Below are experts of layer 6 (counted from 0) of a mixture-of-experts language model. Rows are named router (the router's row for the expert), down (a neuron's output weights, with its number) and show model dimensions 256-319. Each number is 500 + 50 x the weight over its row's rms, rounded and kept within 0 to 999. Numbers have three digits each.
After each expert's rows: a language model's description of what the expert responds to. This comes from a sample of Wikipedia text that the model never trained on.

# expert 9
router:477575522515550403631455455456474430473418421460524550521479541459516501505591463476516483493506512513468540538590574461459518489527450532469461567499532609474540497532487451505526411495535486
down0:534498478459482528490479532518438528452535541486521567472560466523476526468519540445488543490572480487401555557492591524536422445524529424439500579477509518482528535476454518486500430501508432
down1:522529494454477474434504504484509476490487462522503485434439462498407599501566406498504471496500460535521459573353522534493477566547518540549577403490577585438520501545503495487575503482523514
down2:474531453508487509431491533547488513460379464600557518502472553527450514487542553520433554490455565524496478558450425538432508481548450431523527483488517510506492504458477561514556610527440468
down3:496497459431466391485596549426482582536511474522526479390557508492501543485595536456450515466541527566526429511527444531552541521535514599598530483576502468498452468477587497565570446509442512
down4:498453435443514462392480422582533482480549472540481524408556466533461522525442551469555522565526560458494532488450448522444599573544468665490475524534508450527468559522483538512482482511525465
down5:555444360556496540529397441493479488527563572461572476512423514523481532497443520496563538499482518523537494469450435552553501491451454562551390437450482448504389485424481463495520560435445549
down6:534489395560551600432591479460507477500536437544478442578422417464435454568512514507571472555509498469630496461514462563478502590502460570532434525517417492463458480480545554472477498532560447
down7:530467416458619517541601579500515484502439465513502500586479569548527502544575507475460511603522457476479426493549495606520509434535432483520609563483375379534538480564548483464560447514609481
down8:555459527606429526574463541493544451557504481532515432486462520524460500571473447515537553491467579503490529496528391469507466478505502559547577471493444457443507535441474485430547515539433514
down9:516472495393515496498482487504610528474487529581458523485480519562470559439476549518525516477584507501470504507456507532527389472461516550496520420522473565534346471572516470409544420511518516
down10:535454525439446440593503614491538562438497461483548598542384418459563457526521475636473509493528521439541545537597597497513377466588499542469590482581555475543572490489442472545485513492478491
down11:516544482519481438488438472536451577451499472513479570492528500494506584578420435500418528528460522402453556418531490505505515543578452532549602517528405520467527423500490611410544540425486453
down12:432473439482478507514506476588502430381552486585556334542439475438463526476465531608510539519541519510452464459498527445498552562498472488618546487514452507593568539527545494418513413511493499
down13:452543437561527392540451496521436556418556534486608402520485532498512457477495534491540531538543558457464527494469487450420550436544465445385517473461567525538497439497463427507540599449461474
down14:403509541431400571547399418536497441533518542446461317392552499472542442457583436446616533491440512526516482601485519548470454498469454424521484495477471602493501546528402520436536479460516502
What it handles: Dash-led infobox fields and their labels or values, such as Born:, In office, (age, Political party:, Genre:, plus coordinates and units.

# expert 23
router:504485424515556538475446575493370510485550574522475510512534502571480542461461549554552515516514486539527487577442498544458563430483432499510499520516477547447590446417554486539475494476458475
down0:559421537559465504365558483530569380565475441579464526529468483539454490474488510442458482552495453474508566537452494532564591422580543453493524563437485533539500490435404475454525456500578447
down1:502533508330472515506452455586548548428479551453453408548485517500507590558523493473472500464508541501411573573467467450549520455511545451454552496447510510523510569421561518525459487499563503
down2:540493534439423531477456511418519425478467515503482618532447457533478493626540506396567486510613381492527461509504488504523359534446478545435485367471450603491511474508512555482461538500555525
down3:502500470451545342494527568454473524454507486523434482533492514496499466475500418496484507488545525489478522496497525435546575442459482549568530583521484412483539593558476446430614450611576484
down4:451494549545512508578467561551420569456469533414436489490532467520527421472498516558591441486448513446516554463566468433478483471491500403362567461416502565442427466489587507423553546524512553
down5:491603508421513542539487544429482493516388529466509475472566592479464518430495443484515440541511430510443591471450542472499456538567502511492391375550466495539503509468486536474581404497492427
down6:462481574475405463516518581483493470576505513523452519473453486537517523504478565483467452585508583413550487516448508531456497442494521466543423502543502436440516411411463470634467550497523486
down7:533472505418545406524510454520495494502545560416504510448416513479551578617496476527586561546564445489506481445459532516483480432535519625498496478530595434487551459592576465486504505470449473
down8:443524532444502426382450558560494460529490556536489468570520465469481472536468578499456536523484578618545550465495442508436499456473506557511531476451527436544464481498450505588477439476500510
down9:496501404565489475507476433487420471566396444561463429509523525497456531492480546473623533511484457492500446476470570439440539529493627400529491580462511509501483445555498492479620428479478504
down10:541595462528468464442531431568544548489510465507458421524527477474607524545490564455419609520562484631424521515574514438487536478510504452483501467503610514440481501506474525510418427506505457
down11:505512564561507507490534504579497578445443596458596478452464523547431510540537517575572548390513470408538501486459496475552523548488477498489551481557539498518594547458635489481584517564562507
down12:485405500494469499503478525465393523581540470432481550497459534479449513466485497467506456322497507486467463505535475498519472504475484424455523453530468487486442602459519566447498452431515480
down13:463508485447560487496516504533416446517535469557431436465400503525593468478507519527487602455406454431501602506553559451535564517562458494468499493448592516428526433450503558531458470580512521
down14:474489513448570529437522437408461487553466486507407450544449506563601494460520487540565553445495523479512478456433477561482417541493553502521486563463554540455452447501476476511433560469484447
What it handles: The words to and to the after verbs or nouns, plus pieces after a capital A or R, such as A-j-ay, A-ud-rey, R-h-ineland.

# expert 6
router:451516455557440531417606422576521502501443484559456474441575506512496550457562433508529496507477440429552426481472457537583361512523475439561556553571508524560554548490521556503545537508475469
down0:531546607526518484533475491547544375469497475543502432482519579438380457541536476558477456585541478499566433525490461593496472574497595467527500533542532517572482604605508432528496549462512431
down1:539481489561555475601453419425494450491476435458498546407422429480541531506445436662489426458503454502603525502494542521392514433469518508488478446511535457492550436430535587504518483555474502
down2:493542511459498451518481517561437505483552485486420506502495616515521598557485589471541530549490433551509421549516513505466511463527565454488461529513493455488479530542461399446478447420541540
down3:473557526621448503572482541486478407527450504461474520464510502536497523467532593509511514480460530476401408529477532525504486496535479638569460587588562534517509488421487422515499387451463591
down4:572510508499435486519501486555561489490526488475507475482633455486442502534496456546490558579518458459447437444520496524469413439509549494600488513538483485535545493482475508591444428514497462
down5:580562437478502472549516520532456479402519507463410492506525459519563501472491463495444570531469503473578470649558571496548508489468431431479509541515491516521457504533585526478528463482531455
down6:549514448515424539489590463628476480434514430551586496472493574494475421515455546501482532472473521494459459501389452504416577484518511594520535431480513627439488569490554411547539372533607510
down7:542429499460560506448533573565488411473465632558548521507516433489411427524479483524527503567492531462499461380463471430473543516482498500430543475451509606515500467449499488440515516474485546
down8:567514470452427434522550532485519534513491440580452536529546527468542485471488467571433551467501487447527567533447497447440561554512529582455560513515450435470501593561627539482525491499516494
down9:536443558514412479536534471496439468463605578445503473436479533514447548510516438489504439543391530454499454449460449536373517466482462511504522559540543455476508528449508472534425478504436528
down10:423475484478562485480515503421512551418540525462523521485494444496548548477463480492567447461489495522495497513471438403468523455519492466455485513446492433561534491467497493506516418484530506
down11:557467489534392469520500522549531543457580443595450447501503508556427397350498557453432510570417483544499519453422439566451495490494466463471558463464514390348460524543447516560456499520529533
down12:442477459457463458441573486539485467495477542476544473453496485540606478508456507428484522538549433479413528457465532446538460468428566455408530516501595490538482498509466598615471419540500496
down13:491496608528519539493527489555454467396593505499534578600423513507557507578523460561517515507509521609533478537502563512426432548498618506532471562528526470463495574520496514574551518473550542
down14:469539459563584459454531458580624395482467582483579526430496486489537538568614494508508470474483567488544528508495541563471536528429522471490615484435549533522515475505482489502483599521530514
What it handles: Word-final suffixes like -ing, -ed, -ect, -ent completing verbs and names, such as ruled, stepped, Fed Cup, elect(ronic).

# expert 14
router:433451541506550557481493545463441440589497539496577478503502500551533551408454524431615461411516444446490456533569436432426567582545495512572531411521490515527479480553545455476513445549462474
down0:448481412563442479616517525511551453573481512478506464417552499528557454340420438502547502512532512479421507522545589462441499550486515498521608484560553490490488563501519400509451476466500544
down1:479517491501492521465496553533573455536545500587445525490510493446426494467502558535523588448539540567430469613459553576497499416452505504454523525658471494469498509561414449511410428406520437
down2:559497520472465513405467478451441531477481528487576496574597538539455474543460532480547435523478626422527451574517485532515490493411496446423464427443569444505530493480483481345481543510505508
down3:499559556625467476511507456483448494470581399592526428398493502448379548472546432428562486417502530560542499562538410647578484427493517510519472557475546536509438492476468534526517473512464490
down4:470528462608518476506500489552513497485456572494504503442467508441457520408526537456498484501504569529520476554444526556466559529488527470564455443449492513597562470382486450572522498451489547
down5:500610471548490440501512444518545544418464566597449490506531518564451496432532561495546502462273479546443551537493438397447602518531467581518558467466432468485514528518547424540500449478473568
down6:483451506548475556479548493542490550515552518518486485389533520458514444553447525552599514524493463591547448538562500519464533587646457508373552487515467471549531569482525511481547621479523512
down7:513572460472455466411479469419597491489500542418498486425470465471409418485414559437497552567445559512494541468452521446521530462399439533491501536528483432535535532525494470480517513549486563
down8:564533530498493550548504488609471462473519481526446379467447522570582467480544538433452360570586525521502562509516552538432490457585474485496427563512538497444413531483542480543575450413498496
down9:518546537572461507460605487513511526517579476467545536402518463418456457478455474485426550548520506517535562470546510504477514484446602484469525465477453501499524577536615471455537439504528504
down10:575445506551527534528439538562479447448449511507532562506538423441508543509481520491324426508500487479558508553478546539548561515500576495490492473533504488495480485539440501523469483535490501
down11:493463660554450598493547422550432515428523519393493535408426497579523462595457473581471451437482495556553527493450525453512539514493475523434453604505455531479508453538455548455440484477594515
down12:476555483472569588451450429489475372532533494559497573478554493530491455507442594414484550522427425499485453440494443462454487546450437543521448451528479562531509455542423535528538581541494417
down13:579506488435597466495411537386405518566487446514549562556482428541515474497422566423599533617592558469586508447568428530542456489476449495484423562530570476520460513458490628486580449553487468
down14:607495447554458467511547538479505521538408547468518509466574445581488510493462516390540586578461393570554519544453565504532431506441432539524501446547532490567507439473610611529496493549427630
What it handles: First letters of proper names and title words, often after quotes or table bars, such as Ch(ildren), | G(P), K(eller), Sl(ovenes).

# expert 2
router:471505457590461528507558365452505513516494571544481502503466475415411470436512478562449380464521560468513559509517529570574534526392525480554461491484434396509423543469569565505472559457419613
down0:500428574451493433575519459533499430561502433438526433608442401585371518505496513596532543504463451520431479566420529482576544470451496539504512479483470394560583624502448470522522446516414460
down1:516530449486518512557479447442480519408457488504429485477535515513427461584449531520450527445476564428437402477515446555565477563383483534581499497591494493516477537505485512533516525467506583
down2:516488479540396455491549536509452545456447517490481523447576415491547428482478488486496554553556520507423579604482511504463497527531454542481508572531495518467460526611524425550460449561499560
down3:435489456415498509500478530437531540520354531446505569528485515491563554625447552461504391479455527472453511467432394483586523540504427554552420658486470538476583547483564485528476452511604496
down4:566473533483513442502456515511529420420475512470527424575483448403507423469544519545522476478486505389421414424450478510583509462494494460539606465447425494616526511514547504501515506513528495
down5:463488546497481421544513554492539534391546545492650528555519461483406551512495506474508528538545425456476507481495431541578513487426540619592519413537515454495570507529451482525545471405469559
down6:502525562442496510356577463496475473428540478563533403507508504592492442481473484444416424491476475457514495399512572459500533567477568527427514512460536478465485475537498533499491418491557534
down7:576515420541449506474542533541531526560529484512513542511461475464482489597449446487494470547511544472429478455492600494469536500564433522469509483403563472527529547563545461530424499524559548
down8:466501486466528527438500640515479525453489541522520489439532542476480445494475475435473481544541533523501441391444509422442564517681426504493555503511534481484442467498495558553476528587475459
down9:506468528443603491497458575480523435484544466453506449514507619555547577535552523516411503528472560560469526506498563520560503566478546538489411572550474531432465520464515475484577556448512491
down10:554522471456511474567451497527472485459435422477506501460420517579414528537543551379498475505534496521518511476497423605532469489609470484419507488481498544516442536530473462490489375511461467
down11:496542410553549432510482583434537600449358497514614517470502523508571469500555491452479439450431564466472476434586463584527496501397518429472542514506399511538499460550601449493509486500558460
down12:512537506501537578555515436448488506476465558523493464485470441541570488562540477523505577477433491525513686529513499537396487552404506434462521589500505608449501516566438462543457474488461516
down13:503536418464490470519505571546426569519524477460509499514407489494545551589541482524529519512487494429482492545484601491437424433523484462511516561595483561474552541518515349469421429579411554
down14:470518563518508608481449495579437501415499602413480464439495503491552555501443468491455559529533549417505499518471438518464472486422492506472404424539528491549484586446554515531486454438533484
What it handles: Prepositions and conjunctions like on, with, under, by, and, plus word-internal pieces such as n in kidnapped, wouldn't, overnight.

# expert 22
router:534414541477428421414534460498520514465591511520573484476489486501488532514495535491395357479448418551527508509426463493400582616511457538481534560544539422485482423527570498510454459476535448
down0:557479539455521621563460565496575540475593480614541526520624516506485534491405574517501450474474479487533541457558376568497542456471532474583475379514532517552407538551423440497413463548564524
down1:558480481512533511405530537446509524424578612554423524468504491383496566501514484601522552465546464524593483477485511535581550511458460495514575524567486530566509589554530427571486525533497515
down2:574502482480562452517538601614515566522466363563445491509447509454484480523518547451560495480520545550526459446499542496527515425569538568551462475504454576523514463441525501474504451574372436
down3:433552536478475506527454470465497648466566466452438477461526494485475497536527430517471552510520438436493559587466485486541600448533492532561511482523516473499559498454473480539591497546540537
down4:463471486607360458512467507519503529428446578480523535520562461519526478515525498559554543536558488556512488459525437496477516522555433489518458448475449472560469599500429570435582476478523401
down5:444473539526440475433465579469534536473426511613496528576523436478496450526548544520523559468448390459453504502457447483512513586433580471537468555617464493523503530476499494479489542441522533
down6:431511533499505401459529444454489496484434460514491482536554422487611451524484493480507577522449475441421562576516531479481598453608560456516447446462470530419545489388512469501495570539535481
down7:518551451484502567484507482568478502450479531572461353473438584627489557451524526339492600564518548504563457509523527557536514482571414501460548599434463511401550552496560521469628426431549572
down8:502478454479478446498579553424517531502441472440518463455470411543496491553499539444486548553513539496633441521581537558545489502454551410491485415499453509531486503519518607515438480471455515
down9:588533475520487525570471470459544560499408509549527425451467404543414408529591505537505528491440538508580510610472530521588590487558573518536465528477481520506512450545501536499503532451475532
down10:441522473578470523489429454367486512541478516573633480486482390444565517532459532524605524388503498517505476581562495449576518443538438539500524492459536424504561515503503508469477633484489507
down11:542485519603578494477464489468448531521471482507559475478568525612581430446460541495500530481409479546450537526493456486459498499461526465433519465496498493445491391480516524523538554477590505
down12:423522503511459544500504584515483539506545497434421385431502533491509435535551526451505498496423422536474490531565394431517534446513425499437502469496603553422600430476431534523534557523524439
down13:506441526465520545462512557446441492409578536518440580508514536515539567542392564535501605525455545523466488560528477509568413555501523426490592504498451498452568487448511511514599482490521465
down14:436469549534484578468456565532526530505514516397509515556529472507529477521537541544427453545456511404454606521533505480485397481537502536521454540499464490526688484556445495452456601484477505
What it handles: Arabic, Cyrillic and Thai byte pieces, romanized foreign names, and table or list separators like |, –, is, al.

# expert 15
router:544458523544575522482524545498495618454388536526483499530486455552510566503421554590404524551429486550509461516442512556478517549456558403496508426565471441597543496543517518587531478508402496
down0:519417471411511521447385569452483494493538542506379466498548505531417505465463439576551458535476526549539472475515488485485458523494549514505493599512539420369492487531504513495505560560458432
down1:515488483543569565464495408488495455461509485380503495400477533484460470431504405461505487577444493461532422507512517479475541504587473587504516502440501561497494436428559499581519540468490479
down2:502515489555472433515604470536493425515452502561450565497473546495508541510518546455512643525505633468555503487523477527544423509488541516605484429511476380477531479524497556568435496530464507
down3:484423435530515511440520474529521530615457458598459450470527393424470538598512494528510483439531504478482527573454416537448544553554610507467420411468599482429618602521483482456481512442505427
down4:503502501503517419546588468577502509428401504482469484421501594491539576640528409421499503494454539534480540479462453475442462513493529379434537563528490434456465386588492514477449475520501512
down5:572537514475432475572515538514446440612530569500444475557550439573436530511470548538494533558549562510463477417531551378435435481528607498419545494562495495529503524575590551491437494484476521
down6:516471389496560501561574544466505504437476503506444519447454537531529516468468426448471531549484554566556496528490518511476562433645436511495556573457513455459464450382517522460562471487463478
down7:527487516498590641602575533507572506443487488509522511437480439562508454486534469555443590547516596583462466512444506528503515543489495468470513478558483524528531535483508500474431454528467444
down8:521482541521520549493465575526482488432470452555514459508471484447497464602423503566520493542584514490586469506451515534470529462480524475462516496442442457594477532513500543520512506492526502
down9:425527450458467471489490506564531466466543425411490545577490490552482498517523488470551491499540519509417522432508465590575509455473511500551580505520463459507494453539484477569414595570443494
down10:389534527482495541458503522552478495542499503541429404428538490522479611455598497496554418348460561419523484549547540535493486435452490560487497441516406423427499541497531484507509589457480510
down11:522506547416526496517517425508433519532485556494463499585489545505533512571447455537422544467456416431443480447467469547486468439512542524449608575537473494542512517545466535495479416401470518
down12:452478554461512430476445578459452469486493452495492452449488495517488447515559470468505529528490495626431568475533567546444545466486581432440514510470510569554479487470501452536489480476473439
down13:581456519481498528485405543450569462531552497548414444430482377501532472500551423544537471479542413510550470523484539492525479521474505454449565492538527503539482569493489511527560508598425558
down14:507484503548476560496533438612562491449531552510492444429498436458462462451523486518498532605508499525506456531504498458425522452456539452471503567451425457460571468457585566522486514514541446
What it handles: Numerals and quantifying or determining words before nouns, such as two, first, many, other, this, some, and well-known.

# expert 8
router:477523622463501466461422572514535500550436537469489554397438431410475544475595520465541500472600525475462552476542460477444498479538506497486538453519416472502485478497510478489578499535449510
down0:498434451421470435538454542556527576489511549531430576451565531534512502465552513495477516514518582533495435630485556490493458512474522549457489536549581500408504551439486642432533532519450514
down1:500570393480613480554494409559447525552462614468621385501472518510516414433520443462551495490514566538537511555507552475554512495417439555405514536444473518581472479501551512551490520472467551
down2:539472427425500555473429434494495408534483573523536494473529528512527479546482468568486517505496490474429587616530498527463528450573466496547464560499565477507493477504474522505509467512447529
down3:473503515484519484538513514528452525555540462517509448506513405625391524527398505552555558466491528516583489440545424463516388438558530501583464477518532502453478525546492568500465482465494358
down4:495434501496508502494484377461468438498622484430540488558511514398537547423500500537527466494481543544538391518513419547580485487561512450574499478569551478552448494490440618531512493507556493
down5:524497501460459426409478559514470510544525498441508495557497469367523458439515374458457534529495507497561495488542520527454508441435537438514573490537512462491573499602580524542412483526413476
down6:489515504498535433527527508389513550445570514529552468546588457477491441471530498455497546482528478458399441635492470541474440430502461402583504508492531540461482512394533544483519602515558601
down7:390599502565501537462561420444547576500386482555519563510508461481440428546481470491608427505423553520505482569425490647423378644518476441509432489460555495448466462632471511532410603507439614
down8:458517383541497603481424463534533458537386532479476482513516522499513435534515482473472396553434497446512579492470457450490541540543426472419475508441547551515611409485500536498546501513470472
down9:601407520465408487579402526499521489426548648552536538623480458508515449530471542469429561544524528488423605518474462506437537616573445390482484418488624498519553518551440529480555519497505489
down10:525518573476468517570497446464434513473687528563513522598488607508592444580556498526464416471542435473441450429517489522442522511487468428530575505521491542469497498488596448460471483414494423
down11:480484577525482423518461511527480446558467516496494473479516524541513598462383507470518459501438452507419516476508532506504503470445447472573458567569521484435526550548572451430481476470520565
down12:420415475479523532490460475517453432483495530513525503387441628507412504467465579491544523543603537438421544469433442504554557500417519508505464439389459581373522507537558497523496481520450466
down13:539552412533506442507474490497548454578551547469487473401486457436438520473525466406545485562459388417545529529436544460533436492485512567534520508451439556541465508571464518513540525438420474
down14:507535553453514465494520472453558439477524543532547510417451459486434602478443529472498609438499530525417483558541552507439558485550529479481516395513543496450452589402551540460519562595496512
What it handles: Single-letter or consonant-cluster word beginnings after "the", such as c(ases), p(eat), cl, br, and asteroid designation letters.

# expert 21
router:549404496580495423518552543529516480506503444482428426527520424536542563455476535465534487507445525515553539425587433456500460520490553544494542485490463516462499475534541566486436491484490442
down0:452514504520455409512521469587468356391563471465491446539526434526553449485436498437493436643522396534481546529515477481548424526479440516514556576440560471548469547576526479434386617476498427
down1:477526579492505562483475544542511506450527473494486504544520505446583444521529476450569507514437435500426514576381427528571519562503550496519472441499501547495433444402539537576457559538534563
down2:484534581550455489489527468496496583486455487460610499530487502436414529423486460431461521557472545519548525464464536475483472559495488487562492413354446497528469488504534494571417495534574467
down3:529471413508586414440517506427540576483471564512457470452429551471563526498482522488516518535487423573486482486464444429546509462492369453542512491540452580444490499537614397489461431493446395
down4:529528514455546513553450549484504522521529423524497433467457545467539457560531488485487514560469499498557513610457503436478482572549464594547439442372473564487564474620475510479624586437427512
down5:417486480524429496482516495562530497504578500490570557448502434466519575507471439456444472446538650581496557536524525465471569628503515464500463523439620465503492458463494504404533400531407483
down6:391511512508447525429592496497527483468463519468543461541530424501435396498538496423538519523479538353575420613557543475492454487600545348495438445477478437473461580545518506449510513448540511
down7:547514406420480501569495431541480502646405417549473569533477359473431563513420545470471555488556544598453541434535542424421404495453430465427540467579590564463510540486436395535500576565558531
down8:505623487425517439443448574497459491478546426489571525434514412538568480528574596405491494568511472442491513527448514507485547474551580435518522599370575401549560550538555437466474374539470472
down9:536552464575528490538443445507531509552567505438520486518448562509598491495482519432472380542542526528455520541504549472490580501488496569504575570501547453471534553449547578520527550516561495
down10:420502471483383572484517485533512581475452493439431504479551455682477465504570599466558538478433455521441492514523482572407432521459445479462437425449493521447437517450486390533478455479500474
down11:425495464501470517405439550443454564405415535455506628632562504436419517440530557498485433424409468594483452506494381460543499471500555496542478464482532502493465474476466574543558535500497462
down12:487559560494465473497430521537507573502491548468525475540546545475441504518540606444450476536571490651489546494488525545433465483556496580472520498467496575551449490474568416521472418520537482
down13:533545490563458506573434523474584544543530498469399469483558510509610398518491441507487498516482584505585458487501468482424488409419431477572516543467639490539535455564473446492435483486554465
down14:498445528468513526363453449467500464530526431435544483458517564564566453491555428450481514477422473430507437569436479512462560440465494468498467583520516596527523478567555509418583505534495518
What it handles: Articles after verbs (was a, as a, in a), not, ex, and word-start pieces after prefixes, such as up-ro-oted, un-s-ure.

# expert 1
router:510507467545500523526477474524541499474471502540446480464496529479530465549503541533498536514459558532505499501527452521413555513508513452484501423518595476461481493387516519418429533441484532
down0:528397619484464440459460489665492409526447503542410438569485540545546382557485502586562584592457598584466512583496487458483437542520422551429407563520476560578596534438578451452485477382475547
down1:409456522564450523569524490425563509411572520409547488461545589587563509508512465518510511441511571522490565475576452514468484483524563429501544560463418433544535452503574479519502491403501464
down2:529458489539438522525521460439502546522432523447477473570495532596433480501434487557485542382492476529522431489472490477487513515500492541514492495448485494518522504517487501556475454542500411
down3:450531489509496474514427628544486497521544533505456573564515501448518471565525500570563430426573515501545500450518486417664431434486514418464591503502539468509523494614462397557480510519532525
down4:497494460471505535487522493456490500462579478490457489493558435512506417515456434498618558564550452553548414460548532424527486467598487459630533412493509454499526470513495498599455477482558461
down5:446527525511581556502545489509564510523436490531417483457543469478517471406495459467443625456529455555554512560514487529573427461458520439481574514483419515505558464486510479461481542432370395
down6:453532541499503498531454500491463468479529483584516484433538534506537555424549461366564581512471473573556423581528529554490488502496510545504468482532392505405496482497590520547518457606531486
down7:495425534522485588546506475533483580567484433529494500548561517550422477484507575582488499504492413491500436483487559511464487440431479476376545496495523459445506492492489447490508428503513549
down8:549453513561449418554563476509498525497488510551567552581511573485571511525474550506540453563557412533531417530477531449529461504442572442502458560564519424574470512455563434537464545591508436
down9:540469486452518531509499520482501494493459512596601544582571547425536477495518503466491395516485485511510399438526483480509534482491527453545511502495474451551496442463505473498473481605568419
down10:466527534433489494492462499440487516540503483470434459571501625485415428555464534409582539537495512626502431417555408517546443510458449444560440501557511500395463463499365578501541431568477436
down11:545466539476477550465540506527404521573569497522493614393509493402521436420390459535497464523537512417527412524442563555450506439532481443482588417631520505485524493561469537488512421502493550
down12:506485515580505495521437508522549501582552607556471519513490478487500522543508403433530447435509490529436545486464429518523516505427454500460483430498505465557457480460447616485487585514498466
down13:519586502497535496512573540409524541428421535431494514479529459492474434545563570502455471482520557500415542478518461421488492508445465499479524495427374535619502580570453468526458529439494469
down14:591559516542480492518494492447556473531435414515516589496459566471501542548381510560453449549507500483548393448486445479470518571428480473482511556489520446518503498552354484562558518479490444
What it handles: Mid-word pieces of Latin species names and foreign proper names in lists, such as oberth-u-eri, rob-ust-a, Parag-u-ay, Car, Bar.

# expert 5
router:492499560493438493495521497509438484444470497468600454471501525509596540490401519466521562436367597498477459535560557571446513519492505569441466532492537453449426446548447457496538457414537471
down0:519568542477478575493569618495478471468457462459570485567544615425510548517455467505445562463444557498461530523478435577505454510502508609539499475510446576566445541510430437476475478390492501
down1:488493463469509506549466508462525513514495499479491466498493440553467486575577468558569551508591442472558497555433591414496458527526584468454544614497462579522517525495515548526577554477462520
down2:479494470457581375529509485495434499483468483542537477388491448524412485586503521568546487559478504489508437516428503500475538573486485448568538563444591480554487557542516553538500460495502488
down3:537490453492543556475421500538479460505489497512505431484496594463524525563458488451483508429540493490508447479560496498458526461490462481443465523447405503494485417504510403487446537486401532
down4:481510503464422454484526518481568565385491419437456451531563504565550487488591444604411462554469441374487465492458439486510572469476507468528497529491464657510520492423522556501504493572521578
down5:533490402583582495477544520401491465554501479547599510472445485517404517537524453510490479402455512507470440524419571473418504531477542489509450521398528508488476575556535522501553444542472464
down6:436412521546397507509509434452504479487511576566483499517471468564511544418487398547602521463469480523482468500444554569532579532575478470483456486471506402546515489551462519460498550562615463
down7:466457602494508524538456532544519475534447587444513509521567552498507491575518419518550495479563478414423462559472421517573473500441423548490509519541520513519507408502490448526540559543474450
down8:518528546496516439484564498484421503435491426451500545449557484497517531557450527486417534530508503500508507545522520446523518468460483430530421517599526590475447534435518515559545450621619510
down9:531455477486518442470473572428429572527536548521531546500538521524500538468500542512558425486493486586536553510570521462521519541536434559386494532557510521527543448429460478490455560425515556
down10:477445504453560575512516449441499556534449480477523544542480544492522510533499434417470365582503527528483473580502593580532465594504407513482510493470495468465466464435503534440470483382415583
down11:452479513493461594527509442518483497559525428542385547527494535505500511479475517463535388521499434471557528456605410469626484506571553524502542532439489513415402461497479550519500497549477458
down12:520454479447616445518513398554473499491507528565500485449411443446471505583425426543545528508490572573563508457554518505480514569595455563577508534460446552505551476551466564464442578500541520
down13:481469526479514514446500487520533428522478536503563487543462441437456482548546559468587379576573429505480582479592472425514418567425549507511490523466506514444574505588501479480562518503475557
down14:513421428538435431511470464560542531553494513455398455520489532434534573430518502489417511491487482518596470528471487433519517493529504508506546515558468434455438430454443533524448414479491530
What it handles: Pipes, spaces, en dashes, line breaks and opening parentheses between numbers in sports and statistics tables, such as | 0 |, 1997–98.

# expert 11
router:489519549470582405503475579503478551470559508525588489433470556438467421498426445498335546611452419558518487568415472561585471470487470496507476445482544505505451449439564428566558573480482470
down0:550400472516558457540513484585475489510418506497501601425446502562544504425536517600463525485480488573397472519540516458405531525518559578464517577538492555548478516436561465432551481581480578
down1:506474509544552469441553602473482504501546511564495517593441457487540559540466452530495439457624503501514496530507431551473462491510613483466542463454450519459574503507528457428557485481478456
down2:498501513531457493557515551499528468620579527491371463500498469478539441492402401431650527482538446416507498500485548538492393484454525458581440522489447436481450470482440473580567495468526522
down3:548419470497488606519530470474560566462460573545461516440512554515583553525437457408422560532448428471558489539434502534502436531518462524443497526495496400524444541481466595483467476510515451
down4:520538449483452628429462514497507525504491519543454498503466488520561546499528496558431463479397465526488442567424506437511450525582501475431439546461507564542567478416430515446464502518435538
down5:506538627540556490526466487394398585529559421429542386532494511505458517491458462518506498594572455511472488466551519470426537580466507492587528453435507488472469503530578549475550512457500593
down6:484484564477454538500465649501478486477528436449417569480512571524408436471558538501454472527537431559495568481475562534508498506463436501428524480482445492499478504502534579432500480492489502
down7:544511556594503396655444427622484521554540513537432491446577501455449533484566605519497569570516567481422509610528480490402441417458471494498526560472486448511536506469455502411473588526474467
down8:461439517466533587550520460594470497497431545449587483510457584553494524489465479510484519530450496523515434474428528450564486534538571524401539554482506480443453483419582534537588433573454555
down9:585464563484537473465479532506478475592602437485552547468529561462444501628440520532532503615533495471467507421592489469366480486563458355599483489459493394511425566474426485460603445509563519
down10:512501517497429543456426551474502442507480488543488598599501559450487370483528429510543533445503534576444540484508540533528556449600452540487480478471510554475638549476587458448406388534474512
down11:626482417501457487496511525562469585438499438478521511546504538512498537491415521514511489629461551550517442465406489463525494468483492470523509631482498502514421514519534535574492450537518536
down12:370504550429452531495464489557518533452470495515435554412526436435538467499459446516542510497432529482505429560471508445416607457489455437486543461489522457481540535506647498479564465491563506
down13:509602519536471475498550514453471590485479467450550510563498530558476495599507475539459568524522479479473576513474550481456558482505494579526478409551516572511508619486447508475521434550495422
down14:523551538451486428529508426513629499500544542507477455485412589574509574470532478566466434499529519460518425534471529553475400492480493506505553490534480382369509438565448480504541518608514503
What it handles: Noun heads and noun-ending pieces after the, such as film, season, team, government, and endings like -ation, -ity, -ise.